python train.py --n_layer=9 --d_model=256 --n_experts=64 --experts_per_token=4 --d_expert=192 --d_shared_expert=0 --activation="elu" --moe_layers=[1, 2, 3, 4, 5, 6, 7, 8] --router_score="sigmoid" --normalize_top_k=true --routed_scale=2.5 --balance_loss=0.000227 --balance_bias=true --init_std_router=0.00683 --lr_router=0.00188 --vocab_size=32000 --norm="rmsnorm" --norm_eps=1e-07 --tie_embeddings=true --optimizer="soap_variant" --lr=0.0147 --beta1=0.95 --beta2=0.95 --batch_tokens=[65536, 131072, 196608] --seq_len=768 --train_tokens=549700000 --steps=4571 --dataset="wikipedia_en"
Below are experts of layer 4 (counted from 0) of a mixture-of-experts language model. Rows are named router (the router's row for the expert), up (a neuron's input weights, with its number), down (a neuron's output weights, with its number) and show model dimensions 0-255. Each number is 128 + 24 x the weight over its row's rms, rounded and kept within 0 to 255. Numbers have three digits each.
Before each expert's rows: a language model's description of what the expert responds to. This comes from a sample of Wikipedia text that the model never trained on.

# expert 19
It responds to: Inner and final word pieces of proper names and titles, often transliterated names, e.g. Ss-ang-bangwool, Reichel/P-ugh, Crime Scene, No-Li-mit.
router:120100151084195115104153118133142073116097106098074153161112167178135104117151141092153126132129160141106124148127170091113157156125084097127150115117112104112159147129137113104103143124102104103163103126121118142127174177130163141159167158129136138139150099115138121119128137160124138129121089108133131122117090138108119079132133152101110140110146129130156062137137130090099130147132142141118105185147152169146145128137108147166125137174136153117155130144098136154120129072167121164107123135106149083099114116139137143109099127183110122130116153143144146145131158111115098135137129137127131109178119142170144123124153114133130163133149183166140102136115099137122141128105089128138155134117116146115166121156060118182134105125138127095123159140165131110122114102165163
up0:125115141114108114122133100156110124130157129121112137101128121126128126151142123150110115140102128124151185140112134163099091097117121172112126093136172152146157185135103145103106141082178098112107145103112103185148134138099106172134185129153106121127141143149140196135087100137112113157157144152120105124140116139121135130152129138173148160084177140134128143106142152155140128133116123148109086101126118123133118139081088124137108118153111097111101113128109111159147112159141076118110084161111106166115168136143129098109117132127130157098112140139124121174110143164112138138126089082118144139151059127079140144157159151119135128156169085117146110099100127077095116089130109110084147108130109123163098191116114145129096106126105131118117133101123113104133148150148128
down0:092109172121165085159165116113131134118136121126121173144133142114133114132115118116178127096113178137137127154143146124136116098124144152123123127168177141147109142138100125083120121092164117132155118136141155138162101121115165147143117157178104106133148132145134151150061086125073108120163123167128137135127119087131108156115127147102147108136152164114119119113100141177116118122117108075116114140145132119086152112124116112143162128147123148173091101117112127148136113086138118181077181130130167134133143125139123111151095113102133139124155125121095129126068147105100110120110093182110108133168106129145116147130183187094159117143146124118125151112143134086121085121105112125109124126117122165143127113151135091126097094115089158103128188140081124123088121141111133
up1:134115114153119110120139089038119148115183147119144180113169156144167124124112087134166136128145121152109141126120111099103102142160108093151136131074125153116106130086084120110163110141110154159111137116133126131135115153176120119079150120112132122116127178165141117144149145144140154109144159110109096178113171118161128134100103144133067143131112106139107111131120137147159138159109098158116132098108163126142128149106150137138125141115158123118129148102090118115110140143156118151118136130119107095112111152145120126140131120161137128097153195154090077140121125148153139086100120065130118143163094132155128141147161097086137129106120139166112144157100155138147098083131132179137091125132096122091126136154169152128124122105154100084158128098117132132114113124103152
down1:111125124163123105103154100128074127134172161145135133113139190169125104147099118119126162109120117146127132115167124147177089088158106188142100143124177130120112089116107173123148129139092114137184134157156135139133136168160077121112162046111093137078132125131155147137168127084127141101103117111090125133134172146177107114142112134129145139105132141139109120112162136120110147141100107095104123103127166123093158130110149157128116130131138136124130137145101111093133104097127103151118133120125128110129110165155119140126146149137070127107150143175129095177095125158134145119096121145118117124117129155175101117149103112124114093122118105168117167150139123123132114130116139152105138106165101168103110163134172142144141145156124066100152128105130123157123109117160147
up2:122139145147121093139126120115133126102108144092146134152088109149126157150163139130116183159115154159125117131150163115156101193129104136149141147141136122134169136133071127165084140137133105086147120121182120113110114166122123146150109150173164112123089069124167159110119144124127127130128112138119160114127081136092143121138119133126123174125131151142095142092118122161148096123124180110115172089166130136087103093088079152083124131103161127132096095114129114076143121145148135135146113111126154107121120125126141123120146094133140111108120152153117124108085165131093113156152126110114089169136117110148093127150166066122129130153112149155141094115109135115138099096156150157156146123124151137127149079117135136116167095068113117139128119133091170138153138165135162
down2:124159106126129123147127155140122142109165156121148109132153106098113128110146135120099167136127111113120187114149124117117114166108123143103131157140117152142183115089152156139122134144140076116158088159135103144124112145121094127120145117143130147148112113158155090113110085152115148136127073133115122149118093090138086142115125118124146131102128141115126126079103100169117122125107136102119101151155093128142128131068118133111139101137104110117102189160125100142092143114096187100131106126111145133176113160129092135157185130120091110117113161111116131144104184170142113102114163145123146148126067141112127125136141065150110090098102127115127098166109102115146112146180120135123124131058145119185148126118098145111113107134137109161129100100103087121117116164156143
up3:168142116116121114187120126143151137134125153105105170141139117125122135147161131144061139118152156111116119145116144143062114133150087103095154109116128123156144158083138133149157139131145122120135133154082116118119163135138111123141112099146173161126114103154131135124139152112096127137140110102147105122109106100091163141167165169097120128151137088122125135132137178151117125126118141179106084126150146100111151114147102144157127137167125118106080143096125164155130162101161137096144145088125100119101122144112145153114166190177121125116105130142128107156143152122142118122162126101094109141114149180175120119163122112165135122144149144143125127107111113124130101093165149142090109169153079140133125144119085132112148168130167172096098183097148138104147140085116152
down3:148091132116177094141105081093121116144146130109170153156104160142128115132117125155144143163157148137093108121106156097142140153152128138098109141150108111132138120143100103144134170132123139065142150162141142115149097141136146127120147121144142113102172157112127094141106101130120113093075118139118147131106110132162116183178130094124133100113108084107116075125105098119110157126099147122130109110175131105128136144112094145105160118120143152166119164099121141137091136137141090105132172064124132159114109098136181155136154112133167104113142123173135091117136104133150122128146138110103157156138122141132095114117194113115095142126093103131088140122138162156116148155135156123128109103155116084119112084123093147136110114180104166140138123139157104112105139070083136

# expert 54
It responds to: Nouns for creative works or organizations after the/his/first, e.g. album, song, film, program, team, company, plus commas after names.
router:129136123155119115133151142108090115087111123130100102167141130138147107078115093100132097141138103158155119120166155077108088096089095092129122108086171119184153138114147152143126113088174140114132107127098091136135135135090142122156144138127122144114099122111150126085149132119141162109071111081133140075171105171080121079098101127140107140113152136127157099098145136133116122139145157144107157110111137133127102161124160135123090163158122140086152153131113137115117147120143136134105131151140153149118131136154085133126118137156189102124150099109115128119150140127097066112144139141153128119145130153126138118074149138144101164099131157137157114107113141129115089099131114135140125134104168145145135097113105153172147129151222097150134119121120131100120101116122108
up1:117134096111112207146112126119140135084160160101091144168134158128099109112149098122161090110146101134111124136133150111142087143140089116141123117146128084119123048096168133140117122109158157131170123137124105145138147132169177103132102110116150150148116134103138102124129105163127152122110138151131120090166121136099149117078125104115130126149124137115156113078144149168128141118135115120133124081111084150108146122156146113144108094122180100107146093137098127155119114137109113127172157147107126127134173098111138182112174175130154133104130139107119139108156078111110135134152130154149107091146131121100111089100102099150125130110105151120140148164097133135142084139164152129096099132174141130123090148138134117139136082135124136138099142131116115166174089126079105
down1:117103152122144105129142127118130146134131071133136148174124142069120146146144128141126111103124140159117132090151117078160142109154104153147132128130121129147110150169108089155163153111114095164097117080127175122142121122125133130094110143104106110129160149095164152151160149131126161117119103121112111105093169135180137139170090145131152145136134115108122114133113156135103083144155151188134146151119121115159129143127089174110101107140090111133141132151165114169122128125121102152144125106173167110148096157157110120163140103127152136117091105123121096126132159190153115174123127097136114203133180123106118158140117140110153122144132133131122173098160090148164106113126112129145141105138125116107139132118128103155122132123079161129107164141182149118086169125166109
up2:122120139109136135109124126113094139105145104119117152134121113161107117110160133134097149131137111103120108091143094147163112089137166118141152130130133139158106122177170127109158168074104115114108116122134166166081185111118132146108126150104133130116140125128159125139166114126143151131107125107160146137134091086131155114146155102144107134094154139142118135110123109120136135156094088145099161146139105134155112108103142152090114175165164092121129204140175116104100154158158138142174105109099125165146131110126125138109125145105094122111181153144180145143146084080110105132144137146082174124117121062138159094087116114162132139166128146141156112135139137162104153134137111066118124174128146171126148095133123145113101108119134127137163126141132134125116135126075152
down2:137112107142100120063092119129128131134133151113107118112134098096175115123114120101137128111138145176140100137119128105136100139093090120103117200121136097140136161074119149148101116095154111152127131136119096100153088104125137088123100147136150113132143147110090184123139104174100090092116106152119138093135136186140179142121112126130135142144145122103125109134149155131129137158088122133090090115161144148118082178166157104149160149084120123088104111088124154147112129136111105125121132158164115130138109141114104119154164110128148136139095120095109143112127165198144102084110106065126093115125153147136113112109121100156143117125119119108121100138174144141111092127104142161155122075099123098133092139117137135113145129163135143130097114093078127130147128131120108
up3:168104106124166159100110130138125142090144096116130119080129138153130149119124162135147098095169115126134124113099115086138140159106107124166118121127121103133117069133141113093155116115175118030146159127126131126159142108102129133127144139109092107131131121164126135102127112138090146169123107119119106130124126177123097171153088143107095091156126170118118112105114161142158107157119151144127120112091127139113111138147121174150098107071145123147120145163153088102153140145166142152102144107069132142147113128138123109117117127155153152137116112152127084147117108138162150147142106155134104133142162142112111102109131116154109156112137135104126112135125140099140109127160132141142098142116095160101131097118168153123199163146115138147075166122181152095120064111113134
down3:185129147112142144122175135170165130128121132145129132132086150119129125160131140117134140161127145104150141107147131092131103130139096184121156095111156117179129137172141093096154128159126107160159134127148127144137103165141147130074091142136151114096155167086184110108105115111174105109135103110098117105107118172124094156097115117126155131135105076107133124120094106131131182092124094120130126120114082111143146112109121173109157133152099119090122152157100133119116121119124137148179182157159112135143121122090118177187123072123110131147149141139142157122111179117105152109155127125114121118127144116137162115136197152160146109156097106140106093159115147141080144129156111099130146101155111126107108160144125108167100131121134127150134123149117120135127133132148153
up4:129151189143143130133140108100100133094149168124138080155115143102168078129095135075115133143121131145143133083168114104113147097090086135150134117081113139134113135174119145157121118155140131170121148111133110133113125116121164118146168169143169162123122129094125168169099127115101162118099134123111166114098126146152096115144132144112117061122123119140128137138122080144150137147164110125106130144129146077132064140134127161128129134118149107145108097157118170098145119113145165137121160129137138123103156138131071114101125161157108159135163175160087096128136143128099137148134116108109123151147109102100162123118130127075105130105108148100105145111116145127092148081130108115138117122171148165118142131129110141109111122149139101151076092122155118147192114140124094
down4:116107108102143181134149164163129146147132148128127168112154107113139120137113124117133175121074093142144154134088102131138139147153145149133090116149160129098141178128164119107082162147108143081112137174119146132132122141148154130134142116132112110142121131118134116107125135110158110124122090115102106102145190094119146133153127095142173149154081113139135122145126117145172127159163157141073116158168133151184165151159113119134107123107133144091136141097123116147115082128113146117139085127116145148134129142138184121135183105088107112123163152126169126127103138141130092087137138087112098096166157108153155135131103139155130120101147166117147077145113142108156138081133115123123134157115134143128133094117147136127154140114143158133141140090106178047097110112109108

# expert 12
It responds to: Slashes separating coordinates or career stats, plus common nouns and pronouns after the/his such as city, world, people, him, father.
router:185147133134169117133107125143133113093120094099100155159111121124127143116137117135136119136092103135120162113169159083110106146113113118130155152137158135140149170105167161130115096111124121147100130147150129146078128148121149106154138140116156134120118110122144083154169143128109132115139129132141104114112126158082114085146150122128115139097121128160114146132122137133131119145139122176120180140137115163105126168093095108145179119151121126132157119155084116130087130115131122102084160174106102176102111140156082142142088127149159122128138089109132165128134125158131121128156155107133143113141126123137120113064166118119153166146124133160135117110142144146093127131117157131085130115088130174181201094121086134107143114120129104143150179080167110157103103195151137
up1:128122131156112129140102168118145104184077121114115134152151111114114152142134119126127161141125147118169143159182092100121116127103098124168137112105109080145125139131168123170130117159100115119125122126120122125113143135092147108143071160137082138143114106161185082134164107133090110201102160140117158115156159143094098100111121106179137136140124103152102134155163115102154125123123091124137101117119137105108110139107152153136154134167132053126091094132143121184128122076126143122131132149091104181139120183175121147099133180141140112149103141139129116122115149139081155112166127105161109114136123132104103098095151139110162154120147121155142113147162115107131158134141118125138121145128109126137146101173154162172139148138145133102125107117137153114126144120130111
down1:134167139146148152117141140121098068120144137169147139081084114136119115101116149108133145102089113143095143150133118091139138102186132133107119158130172157149125141148090181120105110087145119093139147066158140115117112134145146136138125129147124147134124176116125129092180105119144155088137125139117096138123123140141132132116145099117104126147129119158167127117196138153096081104171139136132133150134145131140110160130116132106132141126115131143087109133096154109120142171130139078085118122166160117181133114122126049150114076147070183120103145116178153140166142110168141138118127106118112146131125148122137153114095124111112110141081110092148099134170148156122107154104122175096112128116133099146143109129158137120084157108128146139119112142126121128126156132138123
up2:147127160167108133133110120096138117173135113111121098143113117115152116137134097135132102163160133091145156111150118080115081157159091138176181157141123090165131167098129124114085135080132134110110143105160134159143114147111122128156112115110123148137089132118111101122118118122101165106135140113104124117091143138108121147157182119110109135123117147126168094155138106127147103111106107109175111114125177144137122156122130114101114125125178153142170144122119143147105152115181171122178098124141127110142181139164135115133123133144114124101116131103122130105094106066168136055140178138145124117110113109138105098196104132117158133119113108095086159118126113115162170159075115139151101114128133120130145119125091141123182105133112082117120125114114150128130107155110142
down2:121142117103131088137165134137125116123119155150137134172165104131158116174068095180140153111130146135093124106112110092098165144130117137122122164078162098146130107152094105097139086101178127169128097156092173155075115139112120178122128137110108119132126143133094127131112122122136148126164133142088139093086096163173196134127114139121105106141138154116140144136118103164116126157139152099118113141084126119179127102142148139136121111159125133100112130110114111119151145158147090118122104144126144120130121135141135156140153129112106131158114156103127150136164139115146126171147143143111142107139155146142162139150141118137116089148141111158120109138140137103106126121115128141151125164146153148038146131118204095095081096103111162153098107160130141150146107140148150
up3:116129127140144124133126139150161090145136131130134141138137112112115149106104117064139078145100106143115104152122132118099174147147144129126106107118107159070096158123157149157147087177089146094082149109110126079113128150143116168136132122116110131142138142140109151141101103101111109109166096110154105108111143073109125144097133123149104132139161144078113126131160150143134082069144154142120051110123162136126062160136097085107135120108149101120144146099153097134112162125126144162104120144131103117149139111138114081135089136132148143131135122090105159120128081172115100086095130135135127148122122111134118106143105092092136145104092104127180085125094124144150150117112104114166141146098097098121151130133111116097111130114116101124100149164089106110131148146124156
down3:110126089143105134174121167166151115146133144112145102154121143104140098096080124122146162118115107123110139124104136118148153136127120158088076147132101139136121109119157105106140138146120118169102132106159121110102102119150147157104088125156148134179131164083166137079097104125099161155141115101131125117127104110142099139145112174121171121112146085101113113092138105170143130122098144133088123133133115083131097132131134128129112121147101141072121123143150129089146087154090135151078109140113106118161119117138110189146105166151151146143148127105146168137108149184119137131104095127160144138138116097084158117120131087094180054126128139122076141138127128123085156153118146174122163143139108125147118075118163135118109133129131134116099157115153111137104132148134127
up4:104132127118100169150092113090164116114129145146095172137135138131162094130081170133098132076173166143157132122175167094122129122129099092176131093133143119118117149152168104119106139136055135128121130100138173103099139166129116134137125152101124161127149107091107117135102133149151182144153118153106114121123163104142116102138096144176083140099150114144111155128106117167134101133139099133087106135140096090143142132134139112146179123113108142125158143129134091108140110123123108107113177144182118143142135108145120137138122084098095118133129152122142145115123092155118149099112130108118096140092165094115141127132136110131100168076160140128070114110124146149129130138161174127109109148092161159131140120111118088136086107159129170139108158101147117098142128138132107
down4:144058122096111150148108118116092185121128127159143092104117103109140082154113148094139084126117169165118107153138154135124140179146119126143167176126109147125138127148147162142117116130133127158164142097120139134116147110114097084092123157148157120140108102126141140117105136125199123121128116099098134151104170178094108090129140116156163155086088102106133165123154116086104144159136093139086125141114127137120163099134153125122122122170104137141127099152142137118139141158157124116148153151149128131177144119139105101118105156144160113151142123112140127109166138131152126132096101101136122102153166147135092115145120127155175075114089114118128151098148110148140169092144149136117094110136119129145102155122189159122105127115110147122123092135107135129157103113092192

# expert 24
It responds to: First letters of names and initials, digit chunks and codes in tables or classification lists, e.g. B. Wilson, R06AK, 0934, species names.
router:122088146098146129122139108155100116116142124101089185172116148188126096102122125132169139151103154150130108149110137117146156164099060107120109144108117117121153139150131116143118127132085090133170087121114101149125155134132147141156122164123147138159177117136117102144149120171122133132113115125115114124144095119099162045151167128097116113124131133138125080135131133099141139176150115124142125174137123154121179153143103137170141143168137166099175159117087146159122139110166113137141143116122113119113122102117126129084084133169132130116116125150130150118132115105100106116145113130122125112175120127159165131113113134115115162111158153134117071147118105135121176103108114142118152133109122119139152082170066127149169112137125112103117165130121099134135116135192161
up1:109085150121117132109129134127150116126147134138148138181151129135114114146109142058072160122164161161120098123125154153130172166114126134117105089124075164138121157100118117143146119131107162136115084153112119148139150150105122148130110135146141103112123143135118112149096125144123098163116151111153121143152059140095161105140149117138116132095164128114088139156141128128144141120104119117102141096136099107143120168154143113147153153089146128096136137124126081127126104138161127100130116109089128147158106100115132082127105137119121129083133114178140118124166106084179137135076131155150112106145174133133094137139132128117166138159113179109076117089137132146145131117157104164123153158160124150092144123107162140161137122156162117156103139173168149159134111134188177
down1:118050141114161114113142119088153145107138136155132107165122150168089095144128114095086171150138136122109101123126149169148122135102112142166142135127129175117095124094093135107174108087133133109142103143140082172106110154131135152154117154163127125100110121114135096140105114120131127140116134139121143122140091096106164122144118110135122157071140107140103130120102091135163132135087122127123133121124096157127133145142125155097142117143175102140159140127079099156098102109133152127111108082163138139145120106147120099145080112133139122092147087166143123063109113107149107109085141155125163128146112134133100139138100173144179149170081147111115134103130148144120133111122130118157184102119108151164129116109137116136150107144163119169144099134137156130081143077089131
up2:123112088102138148076142162089073116131132105118164123143130109125124122154147127120159142157094082122111108077142110157108136110115163135116148128117133128116136137112132148143181112185151134121114114097081101159109135117150116112105149101155146140120127135138113138142150139155130136153130125111069078126125110106145129097140123144156133106116133127090124170076123112112146146104158119138131107102150152121149090166147141149163134131150095141083150131141146115132142114138125099131103106109142136120112145176117109083094133116148136136146110192131137143126159115106126171157168143149160098164150146142155116128119155097145084089120117134131225122107112120131104142124171160137122139132120171131141158137115129083112072116163095115135127140143078110113115165114123068
down2:125086087108175132095110126103133147102127149138151087172116144089127124159194136136093143145094129132146086130113074145107135148100135130123088166119126099118128111119113152124124110192132107175145135126114098132146062098113092133104131122120094116122136129108101122112125175117139142134146128143116069093120131115183116124118097119177154122140085135110138173113144100097160125107126107166173122153128124057135147137127118124131172110140139132139147109135163153111128102143141129138111109137129149130114153153094118094149112106159168146130123149185121131177145099131137145123135150164176112128143166138139129120118122113150140072150132160141179142128130102104111140113152109171141086076129128138146139111159173133145101137131114166117109119124119131143156139104132151
up3:137126124110146170121148132113129141128134083133148123160162152090121159125133145093132129145122148145117147131108158138138177132134137148139113129131154155147130178142104105139157120102125100124122084124150190150133124155125146147063091094117140142163104076130082112132069115131084090112151135135158135083111133131124120076133114094099125140110141089121165104169126165109109134097102110164171163133091145135101122121121149098115113096123121142098127152133090161102151132077127137131183108136092125162086162144094155121116125161147123125129103145163105070132131109132122134112131112136118141090145184140111157100114120132098130168175169123125129117115097115093109130125135162088112108117107106105134113132141103104149140139141099144108117164138135078073128154106116146
down3:149130133134137158135124108146097120116117116091131111095151131118094171149114125094101157144126086110125146150136122122143119122062129115120103105115153134164154126135119136131113105133127117155124089114105174143132086121084149162116116143091107107139084132130101111129103118145093101091131114128120091083118130104095201106111131127138137118107118152102125170127140094066129114118159115123150144162136140149120123125129154124136083106106132194117098112124093148142161097123156161125180103147154131158147134140080106119162134149135123096107144134141083076130112157132109129139140076140138109079148155108122111125120165153147127155088145106122118138152094092105128140147114166082110068131112169129157153159135096134116141113135112083145102143083123112167079129113121116
up4:100136155108156104124127104140134133133075150140126149160130132163119092168122120152086101141169108081132125115172156131096126086134135114113110090109119113106137126109138069126109120128174146138099127116132130143137156156119142129113131163133148104153132129069124168135176113146161133092086163134120141116158089165102073168146144098145138132130111135139108171088100173104142105116159137130103090131143123145139136116143120077141109093136081143144146093158100095176134151109137124108169140119131135125120101127125116150170099134149163154112159173150130130155085109153130116161142067174096106135126173128166161130132126131140135137119104114127140139114129097149132161130157121107119112083157107134140095117152194132137130135139116128168130136135135098140141127083137161
down4:120141130116154087132137102156143141082074155130160161129128156130117089126149114145078124166161069139128090134161133163137122143139180128098124120109132130123121107102139125112133133124135165126113104098123134129140147162104115124123120167117111101139129140083101115161139123135116134105107168151166172060130127092102107199091102108182122146142116127119141175102105124144128118085116114117125110161149123104122117142084166104134113153111101147119144120134137105131134139105160154100129139109138124083120156110152132131127112108171088098134157149161136164110118065176169140131121127154092117126109157129147153132090096119122116124135105098141103174151135134149143100123096112132113122069174108120154126126116142125173108088135108139134099125157136131163122097098089155

# expert 58
It responds to: Month names and day numbers in birth dates, tables and asteroid discovery lists, plus raw bytes of Arabic or Cyrillic script.
router:126127134054184123151150125098125110127121115097091167153098147183158105111133123121140136118102156123126132155105164073110148151123082120129090102105110099113179144121135134116115151127119112134174129142128120125110158139137181134138176173131179132131171096101133122116126103154123107132126114121094140107117090116095106063135151150100113145116132129156179072130126113116103128168155105139105122143141122182161154162158118130174125156138145166123183151145118144160110135119151114186136125115109147115102127112125100111114102151188141137155111114138155141127150133096114104134150126139113119111157125131150153136112153117115114153135163137136142089144126113138138163106106093129105157155113096129122144120152079109163141120131121124095124163138163136118137127113186160
up1:149119139138114139120147143103120153105158085111093107120158102165155103111112165076159146111081139141139102143109125119177105060103096139143122107127114097114098143130153116098115153116141123134127111151111155112143126129112156121143123147116114120092104162106113164145109130155149123127157153122114149128120145123140138101128104124132132130134123150170103148097159110171144132104144157092133149105167095079131133160123135140112107129124171137109167118123133125140139090122123149123118100089093152144159111125094081155149148089137117116118098057082117133117130132089169166106083150128117116125169118102158125133130160101104162156124154132147124108142132127096100114116148106144072130111135099093111175118149152108151112133079093174106119150122082140154150062165160110
down1:118093140131147110142156112076175148121165132138119094104104124138158101121133131096195149121131122135103134118115117144171126083135101080127103142131135050108102143086150120107107130114124109128146130123111135154124110131145132121131096119131094122087086133142116160183089090138138121160144172097112146142122152153162151134134111171143150148152111100156096150106116108180163177133100141141139144098134115119107133104103151155125078118108111155110165125116100098164153118087129149144149099139135150121153112109138081119103134115150137120130157103106116118151138168114123174115059135140136123128135099134134128122141148124107146157140116081157100152141131185105074110137107131140094134086103111155135150123154138126139102183105134131138151085157121110136121091115151132
up2:119062180149114132108149126171136122167113123142133133142184115129160088079140143154193103124106082135138109136128132108104142099119148126136131155133124135135152116093131142140119180119124148103118122104162098157135139112151114112160157107136106108114150088106127154127143110113126148087135103107104082104089167137095131096129126190109120097150158152112135170113147114117118131091114099132114098099103137126144108136142111129126122159098153156129152110160114137125108109118090105107116124107147081106122137141121118139140107119123104179134131110078133109125103154070117146099131092107063119128102119145143095155102107135093133099088111148140134129121117134108129110141127101119141060165138123129111180108161137110137168142118111192163140140106146109177127136099127133
down2:096105138130125153114143107157129143154176147178148137145132094114146066131140105156100100086109131134106116139110130139130146104159160130165115127128127102127099140134126128188108135116141145112145140141192101140087120123102078125121133095145107149120095112129112116126126085168108083109076147120154126125087163132162141110142121173143145130170134154088125134081138166163134124085149118125138144093119113092148054118094124149105131128124075165113146155141169157103131107151095143139106156126139132120150111155186144125157161135095114152122117180126131104140116129107131159124132134173129140118111092118103135173160137122111151134162073106136162150116138126150128119129135131116104100159146136144151158144127152092121138162083140129161156112138106116165154124112106127
up3:081145085104175128159136108132100117112168126136113120128136119112100132119112101183161138120116147128156129145098164092132143141104127141091115158135146163145114091103084122136111133112136103139152147121118146145097108121136146147129152135110146125067113129179141133130121086174141155134169154135141116149115142160119117113157119152128121174085139117151112138131141081074149169120144126153135150101104115136161106119138110097173114121131127121174109127136115143108147136198154098149123121118102114151108118126137139096105150129146128121154099187097113142141129170161094152124113153093096114132151083119169133176084137163151141142138151159103151149140166145135101117137085142162120124102155081089109127187150137077105129140123135172131128141136132110098169134145133107
down3:137152117130146123118144097132102097104114133134112136119074128163091153144128107156184113121124114158143102140131142077126130086098128160108116132128159155122107050133101113119124134129155107145150200093110144123153146117144143161133147101106072150119096133142123153083113104163070130148134151139126136072105103157153114085142139140124212097089139119097088121123138113120125185120149113118142146111119118119126110108139095125141118126124130148138120122141118117129147101116174093196123143132113130158092129121126165139121120115149123138160118184104124149151114199159121151123077118125092120108126166143153145158129128139124142135148159128098103112162153133145086105128113140143142090126150109108150139142142125107118120114138109108168144114128128119078141126120163153
up4:079095154153101146095137128162124120152096099150109137097141087139212167102145140137117128127122156152161114066113132136122157106121103125135095123135140123136128132106134165127102125120107104111125098124148062117084130142172156134147125117144102111118142123122095123115109155128099122100144120128126130125118120157114149191125096127110141136123116187108137142122134103144111141114125158148108088141121112072096115078168149115145106162157134125132134108115125124146070106143137107084140175145101116141141139161076085145121114129137160181119142129111094091107071152108114114130072135110139118198112122110164121128115159135127134128106114125115164132144136123129173113123146117134110145089096100136099121104097132127141113116128145111096169140117156144158094130142141173
down4:086084114139140179096157165144152084173115137143105132106143143147173151098155180120123114129139142143137109090127167146136158144137088126147106131143148115137122112154119150150124079106133123137151100125167136150130135159127130122117135101126097129097133127110081134105103165145077119162145140132145100120134139151154130195152127104151121127128127160113098125109098100122109128097102112140104090129129159093076082119160130131131105133139147082090150118138140136178109146148098137145096116131144136155118145132116094159121131130112140152122130146149120128050110132134136113108098144142161104230120120112149085145155111142131146132156108125109129115115163125151128078147148136113123108133085098144127102120109096151136116099116151086126179102108126134175104107128118153

# expert 29
It responds to: Common nouns ending a noun phrase, often before punctuation or of, about time, institutions and places, such as years, century, government, war.
router:120117119124133103125176133131116113100128101119079131144146148128117114115126122112114150148103140127101132140161150113087135156135105086141140153130152107148152151149126148162160119099133112122147139105129118135149132159102131112140123148159145149119117131075134089134133124128114127087151145124190157083137154177075095163103121166143099132123083168120159118135145096142137119119115111165115158164148116138129108172167159132101097161173117156122114132149130140166117145125158147127161144193090106111136117134158123120128132113136175125119090156116120106135127109121123087108147115126136129136172101124128130121100116139099114142115167159125124152114104166116088094081134106111173135145116139181168167108126060095137172161124179118156134156116133076096083113107148113
up1:133139108144139122123154103104120162101147090131106123078155138091146101108127071158101141115168093146141128130152119160116155118119133118125175124116121126162120156073148144106114111130123126119150172156194146143194120096128150095122137166138119108114178145115154128109098125115097167114103092108107145121116151146112099133126166151134101156110131104151124120129180165124146148137136101183143140124107127098097093112098103121136199152097131134143126161113140106127090142099137150091115137125088115135131127120139134146132127122180145137128127105100119155072119094125147104063159096150111119102126131146144145116166134151149130127101150161166103127119116161143148077115137148139105131100107102165148123117155116111087127137135117076133098165118126088133140111164127119
down1:136115114160191128104168136142138153130125139143118112123158090141168106105116134146151115140094106147138168074128118121125120197178120190156133174161141131139109143154114096106106145119119128149114116126107090097116112139155142121125098135116111101135107192121148111175149176150129089125144140120149085134102127113092098143137142137133122139102078159123124092114096071139089123146130128109131071092161143154102147120136142121119113131136124143113107112102124114143147119142100096158143124145166108137153106136135133136141143135072101114182122145165160114149150121135112147168091137117137120135092107128108101137150112117070148127153138134143128103113160080124134108139109167146130113155126098135111142146121116086113190115145131176138099083114110141131105134111159092
up2:132104129128122124120125138117157117120122090161120115105140170082145084143108121141157120131125166134150083118110128100079093117156125092147106163144105123114118104131123114094129138165126121120099074126094130137097119109156137142123119133127097132141112094123149107130088134159136127140131101149119143117200125176110171175135128128135110113134122166109139185097133099148108130134070113098111118126110120149121116101151093142141125111171140121138095123120122130110133128117130161143129106141145110180101133164119127124159151190099140125117119110107141129109117071143122097116114128134135065113155179105145091098088095110160155100131177178098138113153171151129122153143091135169128124190135132162133114139159126161126164117133167086104122148159110100133142153106088131
down2:104116120103129104113152136146111127133115158126080102126122107143090145117154156122139115089113131103122149122165110129163137100124094110089069096147130128111167094106120127110091145136165137170134157091114129116144160109100169113085098147085130178148177140134090136142118104116115113133132144096126136145152123076160135104115134180146171151111147119159119104081178163134116114108137107160120119124127117138124146167137163135166093144127125123087163117153148126126132109144129110128086169121145120069135153131162148117111100123126126155165170147104144125128144075125132128136100121133162151146118131160069141119122146109144125115100123134155130176126164113123122066149084126124100124105122141162136158118089097102130117146130112134135110157105074085150115096135103086
up3:087098139148149154075138151120131109087151124154114096159133105133125141075115128168127129122147147136124094125126132132110119122106140095115139161124165107110099120142088153156144153139117147121133116133118174152139120123103093115127130118103124100145095100118113110160124179114183164086103120080133130104111163156159102110117179168131114126121094149110123149134117115125144138116118152119100140130133120118129123112064155151119146133166161078097122118103088158173151113104138152092109179144110142124107171146061120144113117106128140136153098125106109137100122160094117154166118123122103203131127127134104128108133145135119112124140134126135068142188132148141098148143118111134106101109117124133156112164149139092107113185113169151115099130075099127137095132120098151
down3:120105111099105099136154148138115110124125130095083139144136130098123111129100139120169107154122142144135139127109157118101124124159140154162096148146073147132134131165134145126092126086130159118127109135160141117117135138123135112118120145155108126115135143125155152094090090138089075123107161161128108154145124129141152151132100113140210126107135111106155134100153118129104087142162126154163124105157107131100105159155115101081132126093123116146131117127194156125103158140118126171150070132173120108111077085177119138130149171142094138114153122132131105144155121122159107107106125135156109162138130123087098120115104137118117118123150149131134155109126087124144141141121164094134179125131120101096132065132079172150124120159104176090100118186164150096116116135157141
up4:085087149125106120127184130110113142122117116115165191144122127145105164134124107107126097132147118115140144152128124160152106123134098125147098072100121148155087128138123102098152140166112159108141158104145140092118100123125116072124130139108104144139127111103091124127118142140118195130154144125140144140121109141112119157095135089119180136178112111167128209176127136128147158081102125124129132117115126112153149126132164163155136157136170105115116113119109159148092138112116111139113088099122115200153159131097104096137130115128104082095125128119143109129116088077133096134108112144121165135159136145126157114112105110143165125122131145080184118115146124121108153151146136150147084102072110134147103076114152121126120158104120095139133128125157109136112137125123095
down4:146131158060099152148162082103168167097104092187160127105134133176139104125089124109150083142158155153138120169130194117140115131135142110086108131137152056121148094118110180161114100132132104114104099153125095168193121121128181137132141148120144140103141067129119154121111146158106124138129101082125104144129111122143139112127121151115086143060153161093119128142132121113129130143140124112145098102160113149101137099109161113124094134146131131096136184139089137136180105110157137124120173133118149143136134117148159126092130108120168137120149126098112153135123129136097135134129096114132119108145105115123112090138119130154111154150129134111069142149121137117166124124158107139159106115117167163148124117133142139126137121137157116120119134125140148110124092125128172